Below are experts of layer 4 (counted from 0) of a mixture-of-experts language model. Rows are named router (the router's row for the expert), up (a neuron's input weights, with its number) and show model dimensions 0-191. Each number is 128 + 24 x the weight over its row's rms, rounded and kept within 0 to 255. Numbers have three digits each.
After each expert's rows: "comes after" lists some tokens at least twice as common just before its tokens as in all text; "gets" lists some tokens that make up at least twice as much of what it gets as of all text. This comes from a sample of Wikipedia text that the model never trained on. Tokens count by the router's weight.

# expert 52
router:116163143111114107093120161138120133131110148140161141116085137136120160156103181125103111123160134087093158112161152074141120149109114175141118111112152100154114120136104107141112125129148120134130162085111163083131123138141163126121125114178111121114097140111105150097145122145145109108112124112108096145103069155114137147134181112164119173137138154142126122096119132127104118174102169175087138097124124166093135149159106101122105081091141138153115174121095084180109133113119125164134124140193159144125090161147152123155120114133103117128150134134128112133124129135120089118
up0:137143131132096147114116135144117143097127116162094078125152110145141115108132105129166112130115175137091133131148194132122175147119139110124143151148120089082101085133117186146135123131140166115137130099101140100146147096144135159145126147099146167129171144125133106124143170132123114094133171097138170125142129129142124174084098118093195122137091095115086159190134120108147104114136142125112121147093090151140173111127133137105102125117089132123127152124122140119112132074140114100161119126128108112155117104139101127142126135133112135141129165152107158137093134057122156164
up1:189141124141124147111095092100086125077136129141155110149111144194109123116124143116114155146081151112183126113125091134165106094154141107131107112122138156125156132146114128168150116105115105159112139108121098159117159136183109088111153099124118116146097137106162150117134144126121107155157136113119107085126099099103164143087164153116144101122095091145120113131150123123140121116126145120139112164141162171140132140121158116120110145139122157148154121129116148129129156125111109137128057137131093070183149139150135167151162118142157124129146122093132092094079125127129096159
up2:145131119125119129143110107178133138112190148155124075115149122105112124126157135113134134135145151100176153153117116125123103154140154134113147105123096111143121196129090143110118086107167132141113133130152121098131122100116149113118131102163136090152110162110141138094121133111119124150127080096077164080131162122105141123062082107123124102112113119173132153097113144180126125101134122076161160153132128148112149148179159149097104122136150123150131122084140120111102151125147140165134124082153138116132146146126091112089177127148139123117137115114126182160093158117128123117
up3:127153123125141075152117132096109116111136115137176158122132127115118117112079164083133077150084135167104072131123135145089124100151158123097127103122127141098126123136137107101174100122140125149104091162107113133150091095151153121176160144135086115145146122108128112075119094160131075167121125128117144095143109140173118139124136131164147127112125171078110118167087103117110127134100124120131151121129154150158124097143140111115134111121135159126127126117174137124122104147113141139163147104155147144145135082169129182149137133131139138148131107141123163180094086132125097171
up4:114096143107118138102156111097124131096122162156181063147142135158125148151144114118114167122135101172123103110115130171170139112124113137104132104153101129135088113139142086162065153138156149118091144113126124100150101109124106135073127152109125167125151131189098143125133141087157153135106106151134118112156157110131125116138139178130184119140131148124140141148128111155102141138141142109159162094141125097155119123120122096095140151109114135129172091099098139165117152082160171099143107106127099114133105152102129126142141116132135190103112112141149106145111110144087122105
up5:125124121152089132143097134119138116155108130129132071070121150142151081139126111132078148173133131143130137158170140167124124119194124095088142112126136152182120161110125184128142082121149114128149087138135138127142127124123131106135122133126109130138109114110152112178099111125109107133070158168114131120130119117145157120142093116094123117138095113141125127102162111150111109120088119094117149140146156135155146127117149113105108151181141123099144095079148130139117116118167141105088129151158118131112123153158072124181182135127147111149109159091103152174132162102135143138
up6:125116108089098124164148130093130115157143111154064162121100103107127137169114116147139139125102123157115156138089115190128179106069151079126112151156101144103123172121145147117065115145154153120149151141115124159078118102136123153104139131185143109106132112145125119109114124149160134123137128101125083085118133145118114110136158116157160087119131117120101138113129117123118116101129098148156156122148077152124110142101114160152114153134131127114188128101089104131099172133137073137155122139114145142113123134134152117091098155154146113167123151112138127128105184127129104116
up7:104136150134139113182114103120149150131115081134110137146188164121173093157113169148099111135132155109142171145100121089120124134095088162168126148172148111128139112162103179146106122102077124150100144127132127107089135128103114097154147139184106184070123127084125158135132107147127141127144118131100076098115120146106086134140083114116119125142110146140158148109146155169156137142139113123083133167145127101124109126168102106121131097170110115112090091092105095138129149125144146133099147124126131129108123141127150105112115099125107147167138159128111169128123117114126122138
up8:090160069140133127121128137154082136126097086120150107120083126145134123166133132112121153120115147115157130144100168142129129087109106098075117116094145166104196136132133118143177093165158130152139124139126188107126133151108158127122118138129130118126134125118106072123133124154129111143160131164107138123162159096156127123116095109116151139148107131141162123142131160132121120122111128144124126096116124103180103099163118112163133119160135126081129126130180134145100137121186125126157190140114083094099155150087105155104095141115148130147133142114068128103113112133098122145
up9:144125091102103130117115167101124112150147126191170147117125144147168115118110166114138075155126107150072148148129110093155127134151126144117124149106130136097091153134131124096170124123105103153151114155124139127161133125100168121142097168086123169151139098119134113115097150178101125097124166115123156136153077126093170093143089145143122101116162158159138085110123110101094107167166179158131124127113147138104124122128127142142150093117091126118136113072145112131122122090116085133112160133130113172125118143165128124160138134171146087124135123133125086139128117116099114109
up10:114169130101135130064163178122149109151077156143111139139141113158142144127145120161087146091117090162108123141146161102138143082132165142096173114123144105080146132104126095125163153129091120178134163135138132138114131148134149126125095136154117122094109096182169120078106108145128144115141163105167109138120127174108156068168100084136135141115114137102141108119139123107114128106157112115145138138117129136083150142129128112153138105121096119175131149123108128082163130129087107104112115160114071117136129128128124154108089153130119129123157147125131129118115110178142150112
comes after: ", ", "and ", "s ", ") ", "ers ", "es "
gets: "and ", "the ", "or ", "but ", "The ", "then "

# expert 68
router:131107096154136149127146097153124126138143085111168128113130118133151099124125141119112096104135156130151155154157108151095172135150148084138176169157111112095082142170131091093132106077147109176155114156095166135153099123113098126118124139121113116132101169149166139141151156141118126099134162124110108148121143094158109124164147114099168125130147113112150089136116088131115103109100156104110159138126096143137122135154138105127129138125112135122104115140121129105134147108106153191106122102166150146147090143190137106121170139149105106167132146163098102164082093113161126099
up0:152148113100119096116120136148149147127095141113139124134123078126096120119131120170109117105096160140093156147183100111126148128105137144145088127097051149124062163114125168126125139129155159125117119125126113159086099111107173114111142111172117133139099118118175133109101112137111164121097085162114117113099129116135155121139133122101147117129173106121159122089114177125146082130119132107127126116117149141152088136154111146094141123191129117154109151123120116130142120175151170162106124113147152079150143130127141153152104179131167107116165112154114152144155106107106141116
up1:128133157121088138178153123142158135122125096092136113108140131125091103085133111095155092090105123156148139102094103120117126161141134113144111135110160137119111104136081073152163113176127105140168125137145136173105098154118085130123087147135155164165154134098100151155127126159124140105153134114082124144125136115164087143156151136105124127096165132135118131140134107111196144130136130136115113135141123142143113100147173118096147108121147104165110112154102063149124147106120090161149122083123147144120175113103118125167103147160187139118105131122139134130116103116085151124
up2:088159121107138106154142111166144143146100141107136142132118142111109100162156131113134128152138121101173118108130123130093154149150139125156113172124135133172110114135100158130132135131131181106129092094147119127093121149142115146149112117132123109132099198118138164121126088117123122104118110106108137139121127088180129136114186134055077092122131126104115139129151112142141121126113116117103179120127168162121124135112156104087137164077161106111091128067129169104119161135109173086114119088123146157171144113157156135117124134105134093127141141114123145152081150119160146129
up3:146116126132075121118111126150110170131125129118174088117150122095107082133102173107074123104129100113117091157115110133102174102086141143078173119124119120141103126104097096181136114112136151126120097123137137112107124169134076111121109118125110107117090138135127127165119118117128127134105140177112157136185168171157147081103128198107142121112179145122146115129151118118101129160137142175133130135137148159138138088141125131102150175164129142133162128140138151115123130157127142104143117135168130150142146147129162129134133156147135153148150156107129080152115131094087122095
up4:117163105102094145116111125139190136118140112151164124102102129141094094116124132114124187117142112130156127095107114125152129111073122157143115110137075128089156150143133167150126133085103141152149121133180116117132119112142111117134093111131089146130065144163139098137149138118079116146117137131115159109133103094123098150123136093121122149113135137104138155083115108097149131110135143121107102179121112147119111097092121153090120113136158111122133102122161166117121092153162097162125093110099139116082140164146118131137166163191158130131141112078159143127172109134098137116
up5:102134134121121125122145145103150079119150105098149154127123113097116129122133146160120109106129079150151098175061128105099144135101167136140136161169132143084116133128093146127171105104139096129145152145122144124136097124106121153148104159105138159173083113130104143130125142148135114150166116127125149148077136111076109134116109096089152150127179106108169156115112127150127099164115160115130162119125148117118135169117139161091137130182106117148179142139136144136124125121157120146111109120146108116101126156136144124072126160146082169083118121159088103151142120089161160131
up6:107144132157111120156171102084155094131136160073114106110143150062139119154142104064106095095123115110115114124133093177149103143141103120088152125143135130160156126133130133135156147086155152120161126163125119151132089149157157096153129159096123156138113134139131119133108080099088166134109104133130153148119126151154145118184143137135125130084132134125146110132118159142149102126170152145104182123139119125091140153136090151158181105124116110132127137166149147120147127106139117122083114099124109108187148105138128106160147128087133109083112128109088143109112152120134135131
up7:094107107106155084114120097132131134120131109143139145137094095143131144112108136105129167133118111118122156055120140140132138137110165090117159117099143114160112122117106130145169098095116102122121087130143138120163122135146122138129112110165068124113098145110107107047118114175140099099150115130098106187099120131148113128088146131135111140139120117114113146161094146110140119093145161131103161120084172165176137169114106143130123106144075135134128131172134137111147100139178145157151155140105155165160117114148131100138157087125140175161135142119128117154101132098136147120
up8:109182153123138127131127154157121121140152132149096078123118138089133137117121147101123071070124142122142123148171137112120142095120139115153127110139132141103090141101150140119175109117122112164128159123121187135114117127171147102120108122127124129143137105108158098102089079127122106103121184127122138124146119132139132150087176115144142130134130109083135105110113084110141128103110177128096165135159135169118117168111118191095155157142127117159151126096119117141160124136109136154159131134094135112143104167151123086119145057076129146118148147142123137136156095134171110159
up9:166164131137149142121144174097135144082152139171141165131129119110122103170084140107139143134106151106133119110117126156140155116176150110149132091129108112143136139146089087138158131140116122121113071130132119131128147146067159107102143151089106131121073161133100103090123167178092116101125137160147121107103154110092103162148096103150118124143126130155122120106133101126168084141168137106137067123144141156139124126159116110133114131105104137140115127156121091145088134137166123155141143114134113143161120115146080133168107150120147172109158144086091097130158118131149103103
up10:096178112162143165111125135120131120136106090148186135113121077120123112132101119147140141148189083120155095143137110102138142143149122106133071136156111108116127142109126118138170093123106117138147118151110150102124160137121115116100152124129123124181128145136127147158120100136112152115170111110115117127122086077140130148110109128147099125139093165110135132114128135077147186156136161108135126113157079133146101115143130144130116122098113132094123102147079120180120159142139120108151096127164144099188126100118124145105115189126144135124143163138166080154111125150144074146
comes after: "\n", "0 ", "9 ", "% ", "5 ", "6 "
gets: "| ", "at", "m", "r", "c", "km"

# expert 174
router:113142131146168142149106112147126104165123146095146130090129123137148110087102134082141126081144133103091142180112143116151147136125112130156152133153174114116133120130158128155098133105167116135139116167148166100170162120173146165100129071126165115131127115138143148167125123104087105127135103125140124136086135101153128128118140110149137111124082126128162129183094124145117189123137178116110153139120106110101153097182100123128138141089105148099110157094111151127143156097097092122147144160115140146124082156112087148128147118115100107110111166083119124126122143155089117123
up0:105081180123116113132104139124124131177094138155116162138137131141124148106126140116086166138144116136128116183112144137134136143123125141148152165147060151159164076134112127101092145123133130153149187146142105124133096122095138081134138118128172131157087159168150098144132146157142076104117164128135088147131117104126107162141118113103129095126131116101132115114115143097163156103180111127164148164156110123103090097153136131149097116114139098089121101132111143118156108145129107132133125129075141123094079102134127142120131124115131143134123162108128126094139202141113117164
up1:134136150101107090123146106118128136115136145108114097137120130105109160148134137101112105153108121150097109150148103105148137146158126148139136129125148147118147086126158134086084115106113115134142108120159073092098101137149096129138115156169116095114092142077153138135109121099076128081149122121116165139072154111117130157114133105137163090152066147163105109123118138122158121112145122144157134069169146115122174153181123139106105142140134102118167119095121117066148136154132165184155087113129154145115125118125130152137095183146136133127134153117125117141140155102145086127
up2:126149119152135076141127146135131132102094143141136109140185107070142127104069110106140127143121145133139123161136150125188073136145097144149125143106119112109097156066141123112107088137128099129126185127151118157157129108087109078111115118133131109144120125143120140124131118155123164135131109125124128143133130134138081083117136156115108179123129148101125137122102151137144131140162171134132109158154132139137134130137119121092141152145101140095141112100177130088148104124153150129090101138121152124195125096122114180137118191122119104100121115142120143153094108103081091085
up3:127159092171093119129163121111127145101123096124171116084109162149121134092084108156134146158117120129111106166137078136084143164110181157129155091134099184178152126116160188095132149106131125148166121158129138117072123130150141121145139109158088127123091102094139146162140084109092126126120129139129128115110150139112097104156143153140118139161129134110147150135094131141151134082160133131124145149109121150081154108123114170108156139122134052144106106125134152116131141123119109126138132148167128151110135147113098122132103107112150136117145127145134164148185152154124120135
up4:158149136124142131156180129162075119090106114118143141165134124144131127101100144081127127113143116154161139118134111130130129077099138117123098108101135196119133132133114146095109140101143126152193133129108150093093149139117109097118134128111117148149126149064102148103114103148130115110136156141137100103099168150136111133124208125152130123144114123182142146127083126128145112166132162108098142158147107161131103145102167148100144123110129163107088127118122129100128124135117088114148071124151112110128171082179110144130123117123128122159128151155087100089142134132112160126
up5:139177143133088125117120106122115163138095108125133128096118141118148114148140136105170121109137134085154157153087074072141126065101099115099141160163119145116102115141106171136173139116113144163098149141129090153121132140129096133121086143154129126139130137152109152135167102163131160164156128131154152117116136191103111179110124114110114162115092143094134086098152094127118132096145116147155151121132163127160138155140156158095150170147104142111100159161168123142115133115140104142089129128112110142142144147083134129118145121124106135155110145122164092104125141075131145162
up6:134160114126126124134042119150145157101087115149162114083152137109121103162156079109086098117123118142181150116123112126135145145097128128148154180112135102143092110154110113098177132115097101126164109160140103148129127104142122132153099141103133059126096112116165122135155124154113142147102122106142173139118091127132104126142097135133103162122110178094164160128133132140120115124147135140107130124129144160115176119130167120154142079157119129115121118102141130159109130145115148124124141108155163073125136127120091155109085087138122173105124121128153129146080124149156098123
up7:110126085154120118106172132116107118137168135149119130141101140130136108101143091135082117116132119089158149124117124142138192075157073138120098139115146119125156092136131099129110115115108114131107119150136160172117143138132150136117161089157132109150086141086111141110126115156142105124133121141112141128135103121164144133130131141132068102125131081145165113120127093124084146106158137155127146120135136153128099124070125173131156112116177167132107134127145135138173151114152084145136098159081130164141167132135093142092122071103123095098132177098104137091128139174142141146
up8:151113176127141103135149152083127124115149135119122126119112130139150163170133156108125109132141078117123081112152125113113129122106118162113139118133117159127136162110141139102119105131096115136095152125082144121140125110085118157160142158111095112144096120097099133142080136157184083144134087137150114114132177118136104121164136137135178130121121122095151122112160182163138112144151141118146137074112135115099113106086082131142124146159141093138129124140128089145096128196155067145110115146114137152086125122117112122108157183105087156133131173144131133107119150104168148138
up9:126148137131141136146151122137107134136074122105133086129148087077078137155146159147133113144069127118089101131152096136106088161097150121088145118110138118086137173116127130161107095118144105130129142133120128124139118141127137123151102164145113142122054151129159163126128154120152168116165125088132095163165124153122133088130149083136120137130138119117114100113103122107117115169105151076130166105175156180086125174146139144129121135119135103121126110164154126149111122159082156106137133114154121104090115125158157160116140132114127122121151104110134166145142120073134088130
up10:179121103122144126164136116145087107114133140129123096102104140101110190132110152131187108145121135150126139096133109126139167088175103160153121162127152101112112166082136143126143145177116095129125120089171155133132118110127114151179127128151164128102149123075144146155154120121150120129115114144103120168138101170101103130150140144101128154126086087121099128142090139156117114114108124117145165101103158092131134091107112157135171104099118148137122096157162087133129095087130115111144123137119131141136121118129096085095131168085117138144180108089129123141156099106118123149
comes after: "0 ", " ", "1 ", "2 ", "3 ", "4 "
gets: "| ", "; ", "|", "(", "- ", "—; "

# expert 48
router:114160152111139130129082177145122136136122114128165174115113132115134098162101176129088122120132124115150154121144156121137086131084113136110139126127144101152101105148127120172092123161178128117128157107104155093066083106098171135127156091124117136146129136145127147114135136158153109096143105127129099176105122144096134096086115120147154151146126143132158126123129114138113131144093175171108175103125100106108123173164123119117115110126135122121143144104077083135105153114139129154112118145166151111086136180123186104137133148097112093156118120152149075124127125139112099128
up0:117146156135109156100121137183130175134120105142163127104095128100104085150107122125070127122110124122130117138153161114088128179163098097167120125141125148149113138124129190164068126131105129125121119110149137144118114106123108136148118139143137131165113156149153120133110137122137092139102112150126134106122089115103132118176133072148114156152127116121074138166140135127073119099106150177108125131161123120126125170119151155089108135133121141159176154102080097114115132106128147144179163104140115133138156162139143133109135133068085150151143119145139092111161152126161111109
up1:079109158122146100138162100111129182097144109154153130102122147120188131120100158125131104162141134126165130105115137070131145152109159128120114154150132121142145145143097141164135129151150131161119150098120133122097155131148117097129119116136142140112100165131093136126114118143086130138154071141129163164160113134133124139127136140113069117145135104118152191092112123130120085098128135095097101152135159133139116136133141088117131106121111109123097117129075092188130122136149139149148166089127106118107109102141135053141158128082122118125149179146161150119096121096159116151
up2:129140137110141138108178100107087094107172158149133115150175108144119098147120124108126094087098127101139121108090133122110136142087120150131128111102079144200126136149139144087093130155110095132114165098142128139115136091114117102047126099124112117140125147142076101164135147110129150151105113156154112091141177169110100160105110109095127096123103108141114133082159130141125140098132141136124145166150148127129104129140166122116057149140150119125114143148127112124153166154121140129134097146111144115173122088143117101141123135152111159112122123102157132093150143169128146136
up3:099105077136131120135097110143124097100109138157107121110168116113114113161123122134147127137081110104123100104181152135116128147102206111193120122179129107083093147146129145126148109164133120118154128119105103093130142111147150131137096164094099106136120175147139116120138145167172138147166133068101125121133175153128148114126117088148095128121165184116170137144151116149133107116128151148140123142131121190143179176117133144140100105153133119126120116119074089156145139129113129134141114117130102112135116131105122138158111123127115167143143129162100096122147146114133163109
up4:113092127110173123123114185147128148138159178136155108152133158103114159140146112156091118123132137133110135125131149122156087127149146127137086138181148123138119129148110151145148146143119114102117143145105094141114098105126125078129100147162120131128094101096180141104162113158148161074108103138106145133117092141090139131141106160152122123163126132163117078162144147159104130130121145126128142157125126166098122177111134142129108129123167140099127094163129161074116113137096168122087101141165126135149133157108174131142108087113076145136122110082103139105190130120123141130
up5:151107135126080162114127150074101181113127142138089131092145156149107136123110099144084145107089108117174148141174111140142095161145145115149166140145136147131092104119118110152153132160118094168145156140139123138135125131123128161123133114156100128141125112134136146152111093158140124151114105125116131152091123161118111106086098124161110156131093119145144071118142122126108093142083143116099128133142142141112146110136102112117161155162122132158116107130159184134097137155139116128091130208141155136092159142112150135130074151104130079173152094170097132126154134126135103132
up6:144121131085086158118155137137143130141103129130096137152100140127166139174108122148079112121136108144131109083143108141149150146133104125120143121122138118155107081096138113117124122113104129096126164057143122117120129082185133150151107116097118148117115172084100116122134132185142091165112109092145160180128103168120129112166093121113155161125138128139126116141164184111128124140163200119101141117131119162079118146139124137153102094107112124115136124153114138087127154144124136135140105132156093118133134114201131097117127137141096137125134166150122130109156128083141151137
up7:125107134139147105102098163123126141108110128165137072095086137109157120127142166074122132117119116140145171158101140087148155106094120144106126164116118136132128114102126121083105132104125124130175162134138159114118169087153140136133160114167119145108147142089126157180169141166142086142120113132105127116117158155139123117138124171116101127163131113116110141116135123124132090130116159123112113142163072117173146151143121137108113088166110153115124145110118117179122144112163155130133106082073107165116138140091110071115165113107116118151142177109132160111156119100111128093
up8:113124131125133185136130155141133153136110120169134094132092147114099110135129137120137117114143137161143136125086094152138155113099117073127151133082111156141129105123130138110174125133143147089113174116146188136146159085155167154163117121128126210124147122129142134146133153137168091140098155134134109163172120161103088086156146150109100139130106090121097109140122131120134113091105118112128111152147112125127105149115136151160141095132154135157165110157147114149100154158114156138110136125146073112140125128088107119117166118121094134122101149123066123113105114138098162178
up9:115154086108167121153163086118132099108111111147160125128098121105110115152121155143126138128110108119122060112110147116133148147145146136148107131153158120135106123178077097137126125136143137129106137146158115089143157134099147093116122217119134164141099126138092142097108102165125143107152082110114131122156174170151145180164143123112130126134137139103108149093137108141129139179136137134141130103133180130128085120116146103118085131137130113140110104151129123113102138089129154127134193111154136144084111094124126141168124128141147121088118168121106146155101092104086104140
up10:126134082090113092104099132110126159141135118118113146112129154119143153118176152116103147143102155150099130115110133108111107146095136088106118139113123111059117144116137151139134092144074143154107143145131158152127095138124151114163174141152129118165102128163119123120079110160141120109167121134119078154155106148111165141179114156144131116172138094139123113102093128156137147132137109156165128108164148142147097126132112134102150130146116143116153135117114107156112088098136077130120092121103124118153116177109211143155130125108099059113105134126127111153128148095113100114
comes after: ", ", "and ", ") ", "), ", "well ", "ers "
gets: "and ", "but ", "or ", "to ", "also ", "then "

# expert 161
router:129104142182158100116128141109144113140115133100069119080142097163125095100156140099136119146112138122121159141153127183160147139096139181159145138132141107124125130173161119121103144128135159149138092134101133134149135122137148120143123145125164103111137115133130148143132140102132112157091106183126129185114164120129135162093147142099159122121101117135160164146102108134103112130145149090132128108099089132116149079107107092151116101091092118077158151106144152149128107098098140147151145147145156152084108142139169119100133069104088118150116120075133123170134113159113136120
up0:101108196192155119107142152128107127111143120121085110127106167095074164129172144109139111109122095156136168100124156108096103143099074107155105134136156142097121145101145166108129145121119120148111147138091138126138117095105126153139172127129157146147112115143130109113153144138158128152111168148127133120105058134152152145134154113147126083124122111098121126086116118115161106124122090152137139145131117105119153116127140132090135120093122149097111143082120159166155110173102138110078115151123138160137123086138131107093116148090088101140125146155101142104120146094113165136
up1:125119092139113097133136129128127170107126120137155141133092161149145125106095130120158139151139148131161136099109104119153157114138130131175135108110194155092105146122155101114171111085154119131150093148114128096131138157099173164164101168167110123126147133140191096134069092099101151146143136165100111150106108118133141133175167116165136146136139117148135091147082131104149158118128098110121092163146114128172121164127159102163144119097099116111155123152118105138129058135130137124135114113158168118145139125143136138113124096127098117137136147161084133144102141132157097124
up2:131145127093171141092121123154164148123120113186119146115095148140109130140121085123119087163129105172110115123118145091119095140084152108123081144143116161141146118135159140105113117105147089098115143143180112152155137117094167121129147163109174158119106136113138150091098171103154093140154108143142104151125111123103142136130139095104105135114164090130127115104111105130151124127151121152127121135100163167160141096056138146135150110101100165098156131110138155154142154179140104118107114151141170170104122104116164150116109108118137107087100133121120119086164141126129110163
up3:100098128113093135103159141140112147118107143166100101137117110094146131139077123115108173146126135160126164120126119120123141173088122092125134117161148119175142174132116151135129153173116119090083135108128139105123137147145109114137125115140144106112152152089076105094129132092113107132133150144095123129131101125131121102116074122137125089179063122120089162136133167132144112103119112153165135070149127114175113121164122112126070159128159133098150164160127115136142135123147105117126127132147132164151117108146089084109141137125116098146156147097157136142169145115184114096
up4:134132177107130124113181144138092091114138102176128139187102114096125132162112149185132108105167086091120125148102133091131114136143125150102123140096128108153144137136159154143133132122093133132140133085128122139166114147098168101113155111175155178111104138135162134153110132130118107134135076173132106145123111163143134133134149120117136133112103089128136146109153135124175128130156123102088145094124142130112115147071140137106166111135180136172124097157115081118110120136122163132098120143132145127128140181108135147100122104087077135169147118105133103079146125132125144100
up5:150093146152108124111139134101135119174131127104109116104125127108118167160116097108123094158172129122137152147100172126100132155132128138090092116132159134135102161099146142127086118148098104119143114130109084138135147100118108165160126104149179147150091108138133108158143104131172108148180107178139176152152127138126133137157125144107116153120156086152088131090116114122127125139122137123153136078132141138079138104066126143121122102110166145135141100130146111107144146188106136125148073151112108107181111152111103127089149131099121117164109142147114063151134116109131125119
up6:127150145113156107150096159128129101115106116107095119146128116106112155149125140134085119156122070084128120111134129159132168114154128147148166131079143142154162154163138120110150146094137129142160140104156067141099127109143170128135149127148074147100087159121142134116127075117132076144153130157118138134144124139115170136148083114128129163144124146100124143179090138168139129123129106142101134114103144114095104121139107139159156131129106140126112096143151122114104124103178144119106141164190143122133143125140097077127105133098157162175132087096158096110106108110163109147
up7:145139122130098100077097145110115125129078144156090127118109097112139108133152127164125088149098103118124140115118135121108118128118129154176148162128134147135114137158089106138123142097105147121154110137168123127176111122135091087135113178127121107157063129171153117167114134140159106110124092118125122150178161115133118128139122126135131085134111114136125149101153120114122137112124156097090141099132140137177139107144076144114111125159105092074147096123123094179110129106111097130166143148136114105095148137096166123105117108142088089124172125138161120149195153120120112093
up8:150109142139127080110123132146124115112141128105130123150160139102083129126100131127155118119142116143110103142108121152117184104091132128099141161145074131128144096094166179128112131106108073131089107127118125147118137130089103097138182126102165164140109119099157127137146101124146124108134067123078143155103156130106153120118135113103214111145097131126161121107124160143122149113126168132113152124144150111141111148101111150077165070125145146108124113145156141084120127136149150143154115107125140157128137141138141112116143149137133140125162112112089142148140170085084184132
up9:127141117142177148136122147117092127166118161127122101121126099097106154139138122144165110104118116141133112156166132105138171109139118148073087153147189117158146149090111132178108140160173139113089137130134123084123170134135095146146166156149117159135150134148115093083121104107113142109126086102146124172132098152115151144141166119086134151077168124161124149119158150127147116141141101139129157141087129097113125089112135146142131158117127116146117111143137124101163152145144118131142095126159082097078073113127122096140127153084098156149161131149135120107091105113120128117
up10:126088108165147169143122132151100116111140101162135121097122175132100124104070119125134130111123136120161153120170140122149151098116119136142115125128165126158102143132121129140131088133099141117150119173125155117117126134147116162076126104127155091105103143128158152074125163118118152177079112159124167127137123148117108145166145122145110147095125122108163153115109109115138089102150161158097147173125182157137149136160182116122151160097102163106106126085154094119109099139103130088153122140130096142153147109073101086132141112146118131095125129100119149124128107182145147131
comes after: " ", "0 ", "1 ", ") ", "% ", "2 "
gets: "| ", "|", "; ", "which ", "—; ", "that "

# expert 113
router:141072167125088144106112156142094117154148140114150130159144134159134093124138134117136147133129140106163100137103111156123151113126111107143161167159132118108148141136134127093126106081118141088093152144130109139147139127087153163185124139151129108147072115127146144172159157140095097096108156117162092126118101141129163182163136152104127138118128087147143121111119073093089118129097156163083145143167137111111134133136094087130128139124112113101096087129119152129132122129143137158099086118088108137160107146133124145090128146140105097113122162178106161132130141161153154098
up0:153115124160151088126089130180129097115119140148144145122162139174109134135141141116067085140128106128155139121101154126129123169136128137144111095131109090158128144124119143165123131154160120111166133114134141101089077110125104115103104134157154092131129128095114166126115135094088131129132182116145120092101125130067150155167121122124129125128138132139120096088166109146123061109143087136150142108140136142158142142140158124086115110170168141164121086102102137128135140159127157089165090105113136094146151129117136098145123156139185116114103135131144168105129170105108121151
up1:080081158142143129139164112100153117108109143123097147172106141166119127117148108113120087094103157156112126152123122136116150111152066133129122136192140138105133157079153112141092057069157091147129099128174133121114133098134157132130128112133162112098107127123150146095110131123106121144147149126091092111127138112144117138132128105116181108165141082170116126155128093123134100108162129161124123147148120128123113171127127126109141122152122113137100104109093119133075116112165076137113138133129140095154109160155153136102144145075129088147132137115128108162136138134110157096
up2:125142170137101122124081074104161136166116109097130163121150138122146154134139167152149121144099142107106136124083156126100141147121144124121137096102124129127148104136099172089141141155150158129142067110122112100137134083116137141127124126122130083202131098109153122100112100158137082074141113124148093112141129170107148140130135117152166129090146120162133132112135093079112146103139103165135107088132169112146181170140176125165128090147096135128105113096110107103139138118150154134090119131132156135173135154113132139111151128124125101129174142118120134102118166129104115105
up3:078142139169142119096144102138106140122087129118102143115170100120148139138141132096108097159104155138104112114194123105139125142133084096139141140134139160127139082137162144149108163139127104109151116138122097118130116085201145131118144090139155111141117102106150080141157142138141155120135121129119155107113141104115083165120161100116102132121108146135120117117121127081139094127118092121080103154164137148072132132099139150126118146168157098172133119089097186119162129167136146133126092112143143116135167141155097126118112136140140103116075152100113150145134163094136134095
up4:125108118166122125127110137138124108141088156116116128149157137120112098129101147110145114108129111091167156137124112125118112094134115132120134124145156123148144149121128166141191114096112113108145128106140059106102056127159109143103155128177138126120123097086106137154098111126173130122096150083169164112166132127106125138106118113156127155110080123181123146132155129154143165120110131157053137128147083147129142139174121162104095133142130143127127099114170146105163084139146105151111138108095129122168098146121135099114128181130129146086113131112130096121123174139120132156
up5:150106115171099147126110100129101146077148128147148132156112130123141103133116127111096151129124115108142121095125143135113141132108085146114158117142132141118163168113109139119143104113107069122106082163149139132141117158114122127157103187157151134163121094126123100128151130138171127155128142120117101170171134154094132167113123112158101124102125134143117133109097119129130113139165148155136186115116109121073093123165084120111129107098104116122126096130052079132105129164174082161105117124121155121138159134142122113182164134177155122122147158147146094140162140106105128123
up6:099121142123137124110131149121134160082141122161156111120122133075072093073140107118115145114147161139103105146147136158133165160115137151147129107114114159123106102129113127128100096096127134100135106169117084151120137105143137127172112125108106123168138087081123169121128142125125137161139123143082101108140144154167162148158126135166142193116145143145095176140167117124136104144119087143101126065169114131147152114149132120128139108075084142125141107168132117150118150146102148166136113140097116116167132103119142176133139171113095112139108132148122107150112161157135097106
up7:117101141190104143139079125127134093171154128126140122120165140096109114133098174099080159146139107136144102122108144112121152159121133085124118112166137158103152097095094131120122180138095166129148083131110131090140100123138128141110086120168116096153084096096099138097141143126145136151079122067150135111149163122127126145115129124122113138135176135105130138094116089107123144147130139113127144175137131141136114112141176087098095139158131112147127114135074145108101168166121154106135117122112156115164142128134112092172128158117117122110134090082156132125136155105107136134
up8:163125136146152062117136150161098153127135129134115146135145122101092157098149152142105111112149129103095179130145144107137153124119164163132164071164107100190140152128129155139116093115138153130154122081126136140156132126158118118138106142119138132135110133128100099147124146125110158113164135188086103135082119108146148142130133112160142112104112098102093141113103092170131139108105110159154160109128119171154123130137095127145134103084142111100088109129094125107121114128122138136151104103124113160140102128073108129148135169091150108138128147121140122167126201180144148106
up9:094121082120104116123146108131122130097152154126116142169106148120120117172120138104137118093091153111121096084113114165103124103127145165156128132152145129152118086136126180119156097113083148126149080138146099119105141128132118134141108090117142188158086120059147161156113083144122111133140169127155121142128107102128172156082141127108129153162118129127131160102141120088106092140109122139152125087110117134120118117133127126147140091094118147137096094120118111158141136155170120117144083134095110123121117149158150142124131137107114177094111098160112127172165178163158147141
up10:095110142161085097146114132123109133160116151132141157080150079091114119150130176136100122144096123117125137163094130154077123123110145158186109177129102135154116134115116107122171128118104125117117129135152087184104111170111154118163091118138131118158045112138144124139090124131151108142118126143153094124121125138123166160125122148101118118114135146175144170142141071097142145142136162144101108102119105143140150129128164128130110115106130120137079136131147145135111099139160126104125097121117112107120138128160116077094137173133147145117114106085134141084131155107136100085
comes after: "| ", ", ", "of ", "- ", ": ", "the "
gets: "L", "P", "G", "Di", "Cl", "H"